python train.py --n_layer=14 --experts_per_token=4 --balance_bias=true --lr_router=0.000933 --norm="rmsnorm" --tie_embeddings=true --optimizer="soap_variant" --seq_len=512 --train_tokens=264200000 --dataset="wikipedia_en"
Below are experts of layer 7 (counted from 0) of a mixture-of-experts language model. Rows are named router (the router's row for the expert), gate (a neuron's input weights, with its number), up (a neuron's input weights, with its number), down (a neuron's output weights, with its number) and show model dimensions 0-127. Each number is 128 + 32 x the weight over its row's rms, rounded and kept within 0 to 255. Numbers have three digits each.
After each expert's rows: a language model's description of what the expert responds to; "mostly gets" lists some tokens that are sent to it at least half of the time. This comes from a sample of Wikipedia text that the model never trained on.

# expert 0
router:135138123081105179122108170182109069109124148136099086119172137117096127135094086137150133127039177115158151113137110083165111101173089142040152075128154131099072127051116134132141116115102125104122128102128129145164106137108139132093107148062137130118117117113110162167153142164097142135085084121146160165220146206159139115160095118173116141122116103204168132079153107148181180146113
gate0:133120191156129200119136167143125126091092104122194138118115162186144125150146145085132154076126110089167144136088091059139150122152091146140057099153101070130099144070094136131107053110130121110131154194132139111159103137087146095089167118164142150113106161051175115140166077141101153175136093142138125166133161112157087167110189091158137100172136112138110061133112166100134073145103
up0:096131124109083123114153101087098165145088160147151153102157096125110125085176094138086144133079151186124118120157129138120112108158108156111192114170115133132114128178207130135144113156183157168087147156124128082068032124143167096154137165113110091123154112197110135110166058134136121147089152160163159181165093105128133079140185199135106162096117080098095123124070106119096150177124
down0:111085090142150153134093086093123152157159116186129084081119111108137156086177118113087130138105128100137112109138094164120157171155151159079142085121147127130111152126182132184120168141079149159127073148149170126104114142147135077185106159172132084103162135074140131143085050108135147205169085048087126130094145101097180132087158111124194135097131143133184081183115160130153148156171
gate1:062086149124060114173120164156086167136088175092094169115126151109096134131140165127149179060102076145146108112140114174182137090128127067127089143130142122182085146087156112105145122155098127118099163115130126141119129132117161118175140106135110107179107219184184146138171118180089142112142122091172156070108148124120120066093146164107087120199115099157105112093138106186101115167103
up1:093135090151168206149069123104147130144176110144160163118105149134130118180131069137071069192084058110126074151108122132134140185139099137123103140164083136145143125109153165116130176120081173125142139106097094126168144109099156107115089098078151114126157168128083129108145141180052128088150179097068141148136129089067130124075136141143112077078139156131114116090178129166185154146155
down1:147131125162234109158077109069120120191126127157093134114055067107131138077153147139103116170152111104145083122102163137079045081157141091114138111182169090153110116105157119186151166089148140116135113141109143134114149199088163117110116117115087104153132168076115096077139073097119136146127165091111110149139103177128153103157166104138166085126120101116119080130134148053141090149113
It responds to: Mid-word Latinate pieces. Interior or ending word pieces of multi-piece words, often suffix fragments, such as organ-is-ation, cris-is, schem-es, cur-ator.
mostly gets: "ures", " chang", " politician", " Congress", " members", "ements"

# expert 48
router:136109096100104097085088145134132175135128155101182111149121062131119143119121176173104117079148161142095091130131156089107143111102142136155150137055138187106158149144099146187116185142154106179139058140122124145198076031089096171090141077164160123120169100119158139169067072132124168100147137161141155116157083130147119075132106101126125113086135144165111154090067130159162139114097
gate0:113098124170103105136115112123198096126229101146169156116111167111165109145128137121112126116118119113130136150138215131161124115131144174080172138160156109160142184178130146189117078134171096107150125130143149101145132079133116103101084184115171140173146098116202075089126138147096126104070117128115091172090140106107158167117083182103063189178138168109111155135119111126124185182127
up0:156159157128169200143164114108129111171096132133167159142093139059117144129127117104089197179092111095095096101119132039083136092135145121148116129111128102114165117080137122069104112129023145144135140139151100087114111115170125102198125172159054105170168162125170126132070161130108141143168143108125131185183090107112114158131115123135124104104097129153169122150100138068109158079168
down0:137156134135194158096111134109059179147073118102166095156144152114123139075176138149139128157123157118177180137131113079208157082121050154194125124106129087147132114148078077113111156194126163175125136094099151130160117169121114101097155118164072148136114165091088147117093100131148097088120162089191200136169136121113083113147147135100187124101162107157116121090142142098156082127154
gate1:128117120142107127161154096134131117109130089068118111140156092082145114166105203168135117171137136140060100160111097105109127164091227076174176088098139155157184159192183133138183159137108107101120125082115189120136111128097069129097129127132119123127114100159180159099109090113133146101088096158150137119087148099191118153132179124199132091172143156068153146138128186121136106103160
up1:154097160155121105060105090125170141166096119122168061126191068127184169096107190134133100110110127116091141103146123177081094114128127103081127115155181143118152120150192148098083112123186090132142094115057152116132126168137106166121104142090145165121089106148124148046145061159180078101131160185127134142113113136162135142143103104094090087145141121193173194146151119123101148113119
down1:167183152077224143131127122097117118074114120112143087116145161074127145168169155125076208093056082140107153164114104141129196169099147166105087142142182109147160122128086143142145153116102111146159108111110109207124143158120108140188122138144112066140051107149186136146079170139145130173116107067144165085118126119133124141147139128163101127144125138185134116120171132134161162107084
It responds to: Conjunctions and short fillers. Conjunctions and articles like and, or, an, plus list-leading hyphens and short word pieces like With-d-rew, he'-d.
mostly gets: " or", " An", " an", "s and", "An", "\\"

# expert 59
router:146125070143133084118112197147088081120117146110074159163133145103087046081141113087075144176080177178154125116131096107165149126145130066068142077154160099149169112128136121158099164108166112139128127073176142125171099167158129173142097145093140123108082111133110149134144109126097178129143152111115139096100162115114186138161089091197148096146111153142155099120181085143177148206110
gate0:131167104178068140153096157167115167147082166128094085114143141131129090115100099159133142087153120120134124167101124071181124113138127135133089101098158217093139080090144120061119141131138176170145172150142147090157151150167101114100130124108137179080102071109079166116082182177163154112112101129175145058181130128086148132111139200154153117101089099137097101126096090155152067089112
up0:135120158124073104102102086110130168126195088119158124135132127140131164156137146070119108208122079067166123093140198141147135098137121161076141129107133158114078179149040173146124104125094066145182112106132132138177120168143132189134099122177127120182135124100119150106161188137116090067128084097153124124160073142117096074107123137137155141133085168128136140111182131083146082064121
down0:157171119145078130094140096166204149161077113154161133145120151153153123144108136165180085073160126123047139154176123166153155138113141112145164168127112090145119132196098146173106096160103140107097115121112131159194126120147119109189095123169121128192129176162157146049127128135079121189137095156119117139152120104103093114112135114150093194152127147143195117165128146058104120051152
gate1:124148064115046120142155102165111149174148162185080152120112139106147175134092089141112118098139147094087127121186115105145166192109092117216101096157136181184101124119132108156081100133131148105194129132138160096091122108126201112104082157155144140179147154174095140135096150173137137148130169087122129080124157113084123128098073137146200129211108141141145134174144158138105114098128
up1:127173162136147131097175137106164112111110139101085065130124092054097135158123178102162118148069145127156118172078169136064139091098143188144142172102126111087126134177135055176155145133109158190201136136207110127125127067135145056134143133123048147144175151163133138167158158114154140143158129151119144133086160180154169074106100124129118168151146074132141149097120137122118118136121
down1:079065123099119091115134104099165112095079137115147144193121117177119177090043159130144159174169139103096154135142130152158120065105164138072193197151175092125093118143116124165092120169145093146105126159119137141144134123091132165130140151163150119148098046076124086147125129171161107166160126186130126155138117134114095149072136137103159136136124063130091141153110083130078084203153
It responds to: Personal and taxonomic names. Pieces inside first names, surnames and Latin genus or species names, e.g. J-enn-ifer, L-inn-aeus, Lyn-c-ina, McK-ellar.
mostly gets: " Tom", " John", " James", " Luc", " Bur", " Don"

# expert 60
router:134114057129138145111117127100159121180169114185122062054146105136074169147153135052104150175080092149127085106144114162114102093086133121167115127114126142114062142115200129128138064130170139098118093084098102094156156088157084086096145100097165073139145144103138170132137087129147094098090123157149131097177086140157135065141143126152194133112108177156175121091093099124124172117109
gate0:098129054129110091182160090131110149115166175125127127147110144133145171166121151121146088108113132105101166159128056142139105134091154053100085086111174177174071144051119099137164072157166120147113143097109125138123123140104101133138143135138081145147134090141150175108145138159133102156143087154130143177160185131137111144062091222125166102100124059143109139124141099175111091209134
up0:099196123110090132140152173128128143100108080142177155124172124134151136110113126153075167148038130124158119164097072088104124166135132098145144075140056121207134160078188079175112072150147111195183095171107094124079124136146102142137137076145114054119113124125128139178142111138120071129059100181164120150150151165108131154151137115137121149159117137065124118145143138125103091143154
down0:089171158140105145161103119138132152170180112191079145129143142101166131101134154070167061078127111094148111161097153128067094096139105116136136169135092079103065119135103153216170140080132112164134071079109105157157113070086119078120151125155108132088110122154174159134101205136130109138140113098088109058188112138180085118133120095179078140154148155112100145143146102115121126146155
gate1:102173081129132125122084135117119093133187095157105059148132136101172133093131109153148093114123153142137157135119086141134140171072148126078165125177130127212124168141149085136142135144133119123087160166080113094091118125081130140102177165124082106182141140154139204080109151143100152084135159124128146058145111114136052105120101138157128199129150175071149100130107140205186161186112
up1:130077199115081128160147126104117072047111197095116163108126124123122161122159214130108127172102133124111122179157200140137130144127102123133176144145134096131106092117182118137197122107149105098098182163072148164108122105093141148132179077130123130108092137121121160154098096130165137124147153133111187153048142147174121053149147179147068120112164129146052111112123136124121091135148
down1:107067103112156073079109110133093117083109165167125161130072122122114175077165126141098078175129195158151142139163111155187143146096176140081113163109157137063133138140139100106117112074078117087089116154173146129132147109134101121156176186089104132119132091126129077101097170113146121131072084144123105134081177177180150178137166122141123108082105080102149151176143184136138174164174
It responds to: Noun and verb endings. Inflectional and derivational endings completing words, such as -ing, -s, -ations, -ory, plus general nouns like years, time, law, rights.
mostly gets: " years", " time", " law", " children", " event", " community"

# expert 16
router:157074101108139119110089118147205134139154152130151078173058093162194161149121091171125145134113150179151139140121149133133092209184067092148141132110139135110111086135113120156124177159130115132117171108089108151107059128147077155084101144175077116122134177131135135152151151123136069190176119103147099125157100138188201081145132114178126094106090105118183157101177118116156122111135
gate0:130132143150149149137098119189124157093188139153129148097084158164144120095159167124157133141089092193148098169137188147148087126110136134181172136096125120153166123178151142090190090135095133120136186165126144113101110098161149161036094093138159176227133138125158186130122143113098131102126085129113082118156161128122137133068061107114127159131068074139114106099117079111196140121122
up0:119141129171117181137101125111125156121119126081132128158117149087142192144116102061150153108161166096180119190188082164110093082052094094079108090117118133127123159087143100104128128149093157128159113125156168130109105192160123127165169103120068139114109082165143184164116125088143139042139130077109159092126139136054129135138097162142134188122195153114137108137129074156089070142138
down0:072087149107127079120123134147114104195105121150163173136117145136101133145108141162116123154148172092134091158123166104061109086128148215090129115119108199102069133114142156100122110093167097126149106175136075131165178109104145072107146094094111119083154160079098102107181165114159093121063160129132070120107196147069141082123133091122103127136156091118142153144128148096114032144136
gate1:095115109140095090155089105139106124153107110101133170138064131148118128106149102117136186122107162161113123193185119139147128110175094135076158046127136132057132138066156079158186079112154146098088105133165064119172067149126116159088147148135201171123170137088163170143166138092072171131160116119092113111139153147140138117118122162132155085177151090110116121203175151081116125117146
up1:145179053040123167131178146136108120127108153138174112156171136130148144182135142121104104146126143131129129074121198116111135076104103117157169077108155155111128094079114135101105080129098122174133118147116134110103104141099142189138186108180109107146150120066104091092125090141055062090176147138112111150100134152104147093102135132101199120156090155174171164127148095158157050123163
down1:092148129113089136129105100151116156069143160106128065087137185162095115152118117118106143161150137151088134110133086126122141160174082096170131166219121128204101125070139159139089164115170132168144161064085105136141136145062155071120138116154160119167153122143131176163110108152110121170098159173173149087155161110189145126167109100141199119120178128118112106064172115079137094160103
It responds to: Mid-word fragments. Middle pieces of longer words, often Latinate roots, e.g. ins'ign'ia, sor'or'ity, rest'or'ation, ridic'ul'ed; also infobox labels like Personal information.
mostly gets: "oman", "- Country:", " name", "or", " Roman", "- Preceded by:"

# expert 18
router:167148105121181126105087196112168099148161143133061064080156191102092127148161102139164129153082178110168095082184140140073133160091149106091107108120158121111136075121105170169133138161125103109160082099110082153152166098128167095127124107141181137150104156143109108162158117097117064207146161112109113136148108115205124121101139150148147178159148158148147169182099135144152191113150
gate0:109129114139098130152107148116165152101160105166149108117065116172137157114118128150121124118126034069068101126113117111095151195108147086102120176088124147135080164128141198157104154147133156131137088078164176140123106148105104094133159162197142137096172154114168125174095136119137180145088130075082091220144079124157116138108081182118126147101124041133114148143081142109152156156138
up0:093161095129115191052165125118103086151123082110135161117138100128115120085136070128132103142122155096110137140142106148079117116124101107142216163129140128175121140104163174075099130143174124080108166077143147124130121101083125147049163145158161118133163113100152118071092150059173113102192169112116091101181100108172133101126136112142100100187110090095092110158045135177130168118138
down0:094183144190094144148145108152173160131146088131109144086146107136065201178140153184136112178118136108105091183142137188103121178108128129106119072136105127105152108147153106158170163104105101116162118111117137142111111155096129066133108103119207089153092124155109122131106140094190097100082110147062144125201112155128109114103147085097106117149190135157141140234104166084132126131123
gate1:097101184101140104128115137139097150171095059138142119148087207091075124078188133116132163091106157090174144145170085109095134192163161124118114131153145125124105118187117140101129125194131110161155136159113166083097149077155156118086110093101102167085121086157133136119137106136093096089167197106137179117098141112075066085111183095126138134177104137058102156128125077127112149094098
up1:112192113136135175119096133105156081224111119111091128117107080185150143120163137141179139134107118175136089112139150141138214127140187070116109106104177106179153158105109075100145102156195110093075083109136078171154088206128116123105149209124063101144145101114112094145129107116115168134147160141134119101111134116116123150139157087190138129102142142087136110164111120139124180082141
down1:134111141185115112133167125129176042152070127081070114089149158140157123163126166104111145057134078110098196165138137104151115093112170083123128123144099196167140095140105154122104085104175149128111091142129132149153154144146106121108070134169135099082108186129160093149095172168164076110097117180101051086082149086149172157125120120133119088137139144131102189092127103084105120110159
It responds to: Noun endings, place nouns. Final pieces completing nouns, and nouns for places, fields or groups, such as area, region, species, -ology, referend-um, be-ach.
mostly gets: " area", "ology", "ium", " species", " region", " children"

# expert 37
router:093124141158074170116108158134106107185121177130118149121185151089066092125195149117158191112087166154136112121148159120139085170093165201187153105145138153130054116123109163146124139155100138177179153130089126159076072103188132117142130165074115143098095119082110098116129133146067121145130093112106114105143098093105163061139172118096143092085180089140079072110143130123093120136126
gate2:073149103110132109098128177149112126176177163130189129178081135128059164175084128106134118139177133112110099125136109148081060130116137145159111131137173074134104151107132061126140107127081102152130152154086097114115144182118179095140154150172109034160147161115121110112109172200112145104198107099158133194130118195099129118132119122121122100126107107169180131058136135101092086133102
up2:120124041098062150080091129182150153132134165145181134173112107112095113149138070109081148146125123116183136128075139123118169071126132105175162136142114147170091132139070145069145145104122122182098142165087138114125155053123163105064113125158086132142137103138133113126146117198142132118084104105159091057188160172105152131092091048125097132085135158111124108123126145117141164070137
down2:137140193165096071113144166120115124128130111095109105081159153141216057138142045125154141120128131143156153123179098108099170146073146139075181091150120086149140112100156147172134103143128170102171142072121115151145208145124114101118080117103144129139122148131189118195142170136211160174159091164118158127106100141155113160111108120129121126171110066118137120106139124121132066157066
gate3:094123111101166090184172060162109117112161060142143167121133078154178141107171154114110116120099118165137136110089128122116058098122172130091114144128136086111097125123130087089141127185068178137136081074126146126174130125089186085111165149147169093114110153088077149102140070149160159126153098161130148109157146154144112171085197179141103077136133089084179088162119103124089139175169
up3:102201073133111068166102129186087081146198140092132162109131091124121179206132126088112144150184143180163105120119147158116091176127127098081077142070098135173110124118129092110091127121136144140078074126093168146137130110124146106198127154085197149140129105083099143127088114078110154154142138126110146120173099216124139075106133166121086129169092131151118119100127163129110117085122
down3:195159193084097171108153141115121055131152122125108129080160117164149167111149076167127187066124098134147113147086134150108160090133095147129120114173162186159109150136089096169036103153133189100120125103155121092141140145060128103163156116169169125107181110127127173132149095101166124150113158130073142093190063133160137158122147100120152103163125111109126171160128161052146143126112
It responds to: Line breaks and pipes. Structural punctuation in infoboxes, lists and tables: line breaks, table pipes, list dashes, semicolons and closing parentheses.
mostly gets: "\n", " |", "|", ";", ");", "a |"

# expert 21
router:119083177109124102170142053141132124160147137134150157140148172080085085132114098151188165142166145166087115088099110132109104092125130216168170072139144141084140120135115120121123064178121131130129119114113107174102142172115146070143107116129118145164168106117133142152165083115081122162087088189110180052150154116085152110138142098149167120116113163180137062075185165137088178120119
gate8:071131073107113166108168137101183069134179117118132156134115098090138119174116070174105149113129143104121078148116111142166110113086072162134186159122144122130070176160096105134139114200086169106191088128133107135138092130163137199104141170117104087175171123116189093123142143193095098159175140122179131131108177132087099098117079107143127133188159119131193110150168134116139161109147
up8:142142086107161125040119122135101151142135100138170122165141187077184139122100105126099153139125118164163064125065146121116071095090115124102126142177122137153117168144138097148102152179147147088104095110171071130159176089210127119134112122114099131091150159142102161144145108073132174069190184060118162170172119158091082135091157106098146113172073155127145123139133159137096141078119
down8:076102100076140162106109076085133109179171117184100153148124085105144094125145108150111206167130122156076120119146143151136104081089097173128110072144103105124123135097105137160100167192101173135136094157114085194108168140090128132151116083164136109098128130113126153178160110116156119116085105082161132112101115136073103177122080107188174135109110136176170047104113146079106136138052
gate9:083140142133125151152154168122099106085179078130181154103099135086067153122187146163147153134096124139104211092162210164125168114116087154126120128179146178124086131132218088151129173115138105123125147116132174139079094170124157100084107138111113158194144173170119147074135075089142142112126142085122143131127156121106131175114070152153117130155163101102105072057108122149138111169120
up9:163149178143164101125121161086153176083111146153079076131096110165130190104173170117166148083142128107090131185136100170151112182122163136148109160142086220134092122143105124082104139045124122078121153114138137188088094096117067106171067141167124169122139114118114167068127133118159144096096106108077093137111156144117152087144088136144168108086123086090159183104121128119160127162148
down9:115113097102087186157139089103090157127149141176095194139111195084111134083135129158110169163176131137100135100160149105152055121102114119108141160158156149083151121089138172160050159118164119145165125095096144184125106083094132173140121106099113059082137146171133077115087149121093088133108152187192111159107184114127156089180070151137103092137167115176118086128105147119138120162123
It responds to: Awards, tables, function words. Table pipes in sports and awards tables, -ing endings like Best Supporting, and prepositions such as by, for, with.
mostly gets: "==See also==", " | .", " | — |", " by:", "andidate | Votes |", " won"

# expert 31
router:078156109121153150100116216107116151120191155144152119100115180140059115166124110143085156145078130133117134062135088145145139120099089104101149164130139118148112133081164152144150181172146135150128099125160066194097157154164128140116064144138076135105117117086114144201152079111077101179095111038123156137087181118113158134155151147190098127168110153133125123124143054132143144158125
gate0:124180075157163112109149172162132148157164165154172143134125085148143141210150197112134148053123071153163026143127119068163145129142127074128108082144086148137127086074137111097183114144090142148116146114078142171129127158124089073110117151144112152134124114131103127103159117144118115101148099093128149168145159131115052129091144119096111053162096124129097103118117068188141153137169
up0:146173143134169088122117095080127138117120141174144112120062141169031095148212152151144111160173111146163132125133201118094167094084083128161137182128096115115138155126221150107106164196090155164096080171078136134170139121127164122134133140108179183122099099118085147097133105115087148143118146113112172136180104131131149101146181191143097132147159098106115116122173131120156131087147
down0:093199109128081117165108112163157173138107133160111112077039096134101162113121162097163161133092105196155110080121142148128047097150125125104150105137075169089157069136142148161133125151151137145095133113110146107168135127174146100084139112129110110130103084117081140140137067119156134141115129124166171160123153142100108104126184150133170075126071038197124112147169135115201153164132
gate1:109132163113160121080154159131141174127098148134154152160117128077152150034157132136166097092060118119177117168197137176213128155097124086148141156080127135121183158129162122132103126100147136134109101126143108149128103129146157140149175138125157177136101164134099162143109120082145135112103117066115086111097166069034129076110081155142100129125112076058072140141150130162100168170146
up1:176093168102141120102128097170152099180170136090100135063113075173186088107108123129109127168128134091154119114076127138149081083110167126157129134108114124113198108115056122070119111027122138168084061138093147159073133127141109144172116115141098199154125140125085134107118123066101111151120113173118116179103138175108159133106141179177141111082107148112132179174120141106103127121168
down1:122213140135164109135152154139167101097140110146135104094135177074110062221131131122178152141156126148114111151146136095078120077127126154121095108142091114113091134099120169179137133105074110174210135173128072147160156102113102105131086117114047113132099104098134144077116113149124091126179134101094140152145090172193121109144167111067185132158145151149089177118164081140125159115100
It responds to: Name-final vowel endings. Final pieces of names and words, often vowel endings like -ara, -ira, -ina, -os, as in Guadalaj|ara, Marc|os, Brun|o.
mostly gets: "ara", "ana", "ta", "ina", "ini", "ada"

# expert 45
router:116163146143112122123100150109084099188108161157123143189164075111086090134143166131156167153084140132139111130150120114137101171068166142165074123101121148101112112105095116120135074101066143185121137086068106171118127054139086119139121096114130146149107087016154143124154130123116148131137158125054114118111115117140157114124119081079155128100189118161098080153110073156134214175134
gate2:165071140124184143120107136133179130105190067156117105058160119151165126106116136203118114097154138042176151044099130106087147120127145166108112126132102134113122167155129158117143095157058142039068108135098140134139101122173154214124117094130147092140164147137128156138196148180130107111127141170165141141109124069147102110159168146119163120138116123066109119122151170124143144144122
up2:118106160155107170074175088160112118154144113102113131101171132099091120192186112212170192147088098103031133167205114146176129154133113085148105109186150119163151117097130095172131100167115173205110148088140102094065149131125092155116087175172117150110143110102128104118154155085095146128109156129097135149109173093091152153111116150131087149166144090142129109134133123122072149126132
down2:135114100143118105130141134097137134102142081149149094077143056174136137131051081125116100190112157089142178091114112173161126140131131151141117125161119120185140176152091140179057143111155209132152100157117070079107141167136084111159118167108111132115146140106170153089080127107122149083133130130157091166145157071160131182108119125158198191122098173142200149098163126079101109140102
gate3:077126112095177205148112170139153140168153097114124140066126055125087139177156085156103106105136117113124172131142135135133133110132134065152123152167120085104144145156151181182144182113103142120144102111104186126121124175200108162101117119125146158140121157085070107086184150080124138165131121114143111149125153133121061088125138108109143172085164122050190092159104105138165061066138
up3:082135138094178122119132139130148088139159114205143140143094112113071150087147155123124103125112093139210073081105139156162112157118145143090087126159106048113110132150130129123153221103158114102160179087092105184140059141129072111125103113094150094112085179117109160096128081089125167140130111127086142161140163134121094137110158139162136154153169160050178136185164140140153174107147
down3:168169083139132047066138147119126071114108101127101188217147130147133115098108170157101168138123165109178116083124177120122155124137155167122078055164162175133085147130151126117156118151179111170166103093149138074151109145123078167088142140161162093183150050114126095108127113123152120230111113142084106161136139159065126114150174124124115114086094120149111125138104125139127134140128
It responds to: Line breaks, table markup. Line breaks and table pipes or divider rows ending list items and table rows, plus dashes starting list entries.
mostly gets: "|", "% |", "\n", "|---|---|---|---|", "| ", "|---|---|---|---|---|---|"

# expert 15
router:108086086097132158156086162096143138132132132140123142123077102124118082086117203137092137111141175154152118162188147156076175133135151157127084076175130210096112144139114127129079156105190102161164150126081116160114063101054121113194119078098136120103097093109166112112154107121082138156134105170082139090094155174162186128136113155163079135071063129111125122133177132143119120098130
gate0:108088180106115099149109090192130138141106116113129110127111138138120151114142095200194103146121108095148104147068184158164108119173145143138110139092173156148132102183164155112123146076124206138112099167082114125080120172034137106149169125177121154134087174166124112105127169080133177189066129083163122096171113113135068118129100073112094127141120121086134150178106161092149122110155
up0:136158072147117146061129161103178086134116091133134081185167150097154137162153109115099181086107113087124125126130062164182137152132139137109107081143139117129102172134115079163123112134163097131160092138124140094191115079153127122107126133119070190144214100150082114107128118096147069108125161085117079139111074108096188080096196161175148178104126134152120093077129074110106122142127
down0:186133149126159145143192064105119142194108167135133124104124075146137198146175168150176089119198107113089089140130094129156084100057124101101104098124129134097112073117142165123091089106126112111075116117143115080129156086114151121100137162090115076065115179097192159164164133137149182145125210139118134095112121096089081156089113121125167118115168165114148091094130097153149152101116
gate1:096105108145079140178115144124156108172184123093167173117140159119149082130097131167101112087153090113070135148125147074057080167163103134176130219156171140137117174156103129154123145125061157115091071082113125051114137150149132118136101116118121129129118130083084172122172172115156108130151092142111107099180192168150111127111112122138147140151137120089206142147185138143152053122149
up1:170171109123123107189137153124109111132118145150081130139084172087135187158167126118105169147070118117110085141168049086114111098208099151140126119153107121131151104187074123148126125136143083079123166099174103110101105159138149124124093155113193128171158156099105077194181092134081112173188109137092120117131159120154097156182168149117164154086079095135118103056131139123151099124088
down1:155138118139106214110147164098099154205141132144166119131131098174183186108166138132144106113089100127124083157092093133142069183131148200110087162145125099112105138153117151078103164186106125161088112144156125103077223111123138105144123152166139153139101131123100151095061143148112122093126085125114069133192149195188183134132102133165147110114154096120121165134107119148121069140151
It responds to: Capital S, table cells. Capital S starting names and words (Sultan, Selim, Srikkanth), table pipe separators, and punctuation after closing parentheses or place names.
mostly gets: " S", " | S", "|  |", ", S", "),", "- S"

# expert 34
router:156112127161144116149115114057090112105067114043068113150101154137180120084080094107103123147109098134203130132063094164135105050137125110127152157098107081115115181142070131161116158137131169126178158089122066076153113118165142166199129136109162130089125118128140158154115100093153176124128137099166150223159111148117134127169118084140123133154165089162114118174104119162141112111130
gate0:105112118149135118163096162167103109099170126095112130136091188128160128156146117145142142093143146091058143147111053151112190177184125131092117055118100135152123126065136124090130131147108099105124153109179153179116196144145086092188140117133145143155126130138152086078163145148077162120100134078131146171101198077133113171168158137120162111167177168177073191141107184146130105155128
up0:152180098101105106098132087079120145135068176128183100122080095138076098119141157088159128163102116121142082133183113164145160151090124137160129167114121120151164118142149164058112103174156100144145118162102074102111153144093184140123092143103151173112108152171124125157144140174169157160099064110126099086124153164059132075106156089094103118163098157167171057205110086124106160102152
down0:075159091164048140108142152030114097148103163122155151086140125103138099090146204141133113111141179151111129117143142137053114107088116184118135072142120161107116068155131110125159114091124118121132133062172133105149107090143126129080120101088224155171162120109166096180141097117114115120109105120071108160128127103138127163068133123163076132121123096095177163196097126126126138155161
gate1:150122135131164103127097161083195079134128146100071075125150149131096127122137094180141109137152088095076192169084161124161168126083102146110071167143067144088127122169140111073125131124173125123142136119109103125138136147172108146174077085095148157059117178129095107071073097142135176114156126105171133166180071110147134108152101164082147117119127125070099141154132125051071162113147
up1:107101074138112134161129156087150109181150083125133159119119146137099158134080141151090106066123191143164108059112136125136185105140095169152137128177132142141127092113152176135186147110103130166149145111142162130123071154139164115116121177140096074104162059144128075187133165162123116179158096174140153069178149118107118151111094059070199114139056098144128186108118164141127125097132
down1:101154130110100111136112109111195188177161091160144217155164097059118108150138084114121160090139176090143115096131182068142132147148166135089129090172108118087143107122107153093186129079117146124163119109169138070056116181111138099081167141109071086151117142109127129137141166127139101141120144102120116161167090072101148102110132110096141099120078045125153087185144149099150102097118
It responds to: Foreign name pieces. Pieces inside foreign personal names after a capital initial, e.g. S-anc-hes, Re-bec-ca, K.K Har-idas; also prime marks in coordinates.
mostly gets: "′", " Par", " Em", " Har", " Mad", " Tr"

# expert 36
router:133119079179153163068150103128113134134141138023122088136135062164202109071120116135142178137103175135160075185125099092124147094130100154088130216134095138162147148136117103143106156126165124158169132153113072158165140124161170165136150139078134140063123122126166126177143120102160154091156143141162169101104147125121148115136132170123083159124021138144141112125131166161125161135095
gate12:087142124147176087169169158099182140120149105047111162135105146087132165097128103167126123173119169148087085111133109142158170092124164143047144139162154185116166208134112083146158109129131132112124110138143090116104098132137086100154092154112070184166107136128136093183145201132099146152162119120112189134129074080106109149091129180130085119133104091106126176102152131195077082120130
up12:165177150081134158078097111122090124098118132162192159129131108116133120178131146164174130144100159168097141116099085127157118171130105096049115106110140143071124208128150134132153089148136171133120113169104199133068100179102143112170124157078137125090208128169166111152092119122102103129083145114145148115128119149096080151133156196146175134081175067155185085173111127116167133143100
down12:103142158058156127160116073177154151205144151176146113166160141130133136174109141079087083083122095089152111228119111111144104061099133131125181160104132098140109094105113160151163140136151127110122145149143182103095131130179102147121159146062185127129124152152207084174150093069142135152111135119168106081167099150144145197082129132173068162141127119125133126103144128096117108150111
gate13:115151150160144152133189158127214107100102115146128153167138129113106144096133116182088162090128145160111145131172213133092150113052104138162141151127127109117119170156127116114112146152085108167116134086057140127125149182147149142176114191068098135153089156124140167136062161141133094143115170033198132115075107148133110137139113116177110141148097133106139188135133139127066109062146
up13:082080101178190158103177143120091118075118132085165117101108124146101115212101189122105100109140140163156099180157124091134148086117142162154163124148079170149119195116149082072129151128108124105160092096140129152181098159118129138179163106146165093182117107173127126110090139083151183080115123126146138062204141113142096072114098119107137162120134164184096081125074143132124120130149
down13:114111153184153150137119116071144108199095115116084124130183142101105102161144058131070164153116118097192048146155148108112147149172126115125101110135175090168095160158116153120128074156165084090172172183162072070122157143110137113085117070086100113111087088142093144136143066130164144157139102065055125142158173088113144111146147124128161112111145135095098145116103129121093128167091
It responds to: Second piece of names. Second piece of proper names right after a capital initial, often foreign personal or place names, such as V-er-onica, H-un-an, D-ub-ai.
mostly gets: " un", " pro", " ext", " des", " ro", " Del"

# expert 3
router:126219118104102160128092154135181120170118121130063098069104162114122124091133124132117150128094111109127093077160108156101138103098146127115089078140114081105086069130120142133098105132110084121120069096111113106189144164109110106082101132088058128120130107118131137168092076107146136125177136088144107103196076178161135124119180109094132108140128146153176101109167078242092124105102
gate0:142169122129153169123089116113159109102112089098134172106107176155140111096137086166160153114117090159119122166155092069138156141105103099120118171116170102092139077202090111136215128164105113108196133137093120065133126118141155126125122184155106194127108132081116086069139082129053183128163171151169139133190153192152106151076180138112115164121124136117125083109128102083153152094136
up0:159112119125137165147087146125136163106096102073135110146089117105142108127129097191085114121171028141172109022123108104111071088149137146080125135165122144104146097140144136099160162132173100118092148130086122097153146172121146126161119068199106097078129164100101136088171109105093096112145196129184099135159090179174149130110167107140144172166137154131151137136155156177064110099135
down0:121143154128109188148150081150119164143100167086122199142115123191119196127186100121137157173084140143087124100090146140092150111111071159144133146156141105086147136134192124154096166160133133138140085156146132152092174179110113146137125151145143152126117096137147161160140117082108128179063180123159101103157161195169205191151126176122117130059145131103091144157109117193136087077143
gate1:065146114086105082151089161100181173116117113103133121162113085127165141153107150091122179159130147081108141125145115056149172157067062154123098173095173121163128116176131136103108098146142141150158107120133143124159109172111132160204106154093103125086183138135189131077121112136117137175111097146142098097123161163123180098160145134134115190186147114133086161165068079149135103053174
up1:171132139105179083106110214161161148178097111075124111105086098115131105109160189101168061132143134148134141173123096142103096107100144127116148130172118094108168171170134138110095204128139149152141151124127045151135128117136159147123127113111110179142100134109069095096124215153130105159103092133131164075101137155098127098139173142069133109070122087148098119071143202143087099166151
down1:096085117081092104110117078078107129172141098109136158168115086169158086091165193123088055083176112109142096116112128098146107120115170132107108109128116151177174169116111088147111171102096127138098060144144114176139121188099145132131098132086149172132132142137096125054128111166118136079102176151117126145139123061096147147139153118070143152184102035089127150104157193168118127113157
It responds to: Closing units and abstract nouns. Closing parentheses after unit conversions like (8 km), degree marks and coordinate digits, and abstract nouns such as development, source, change.
mostly gets: " design", "%", ")", "°W", "]", " building"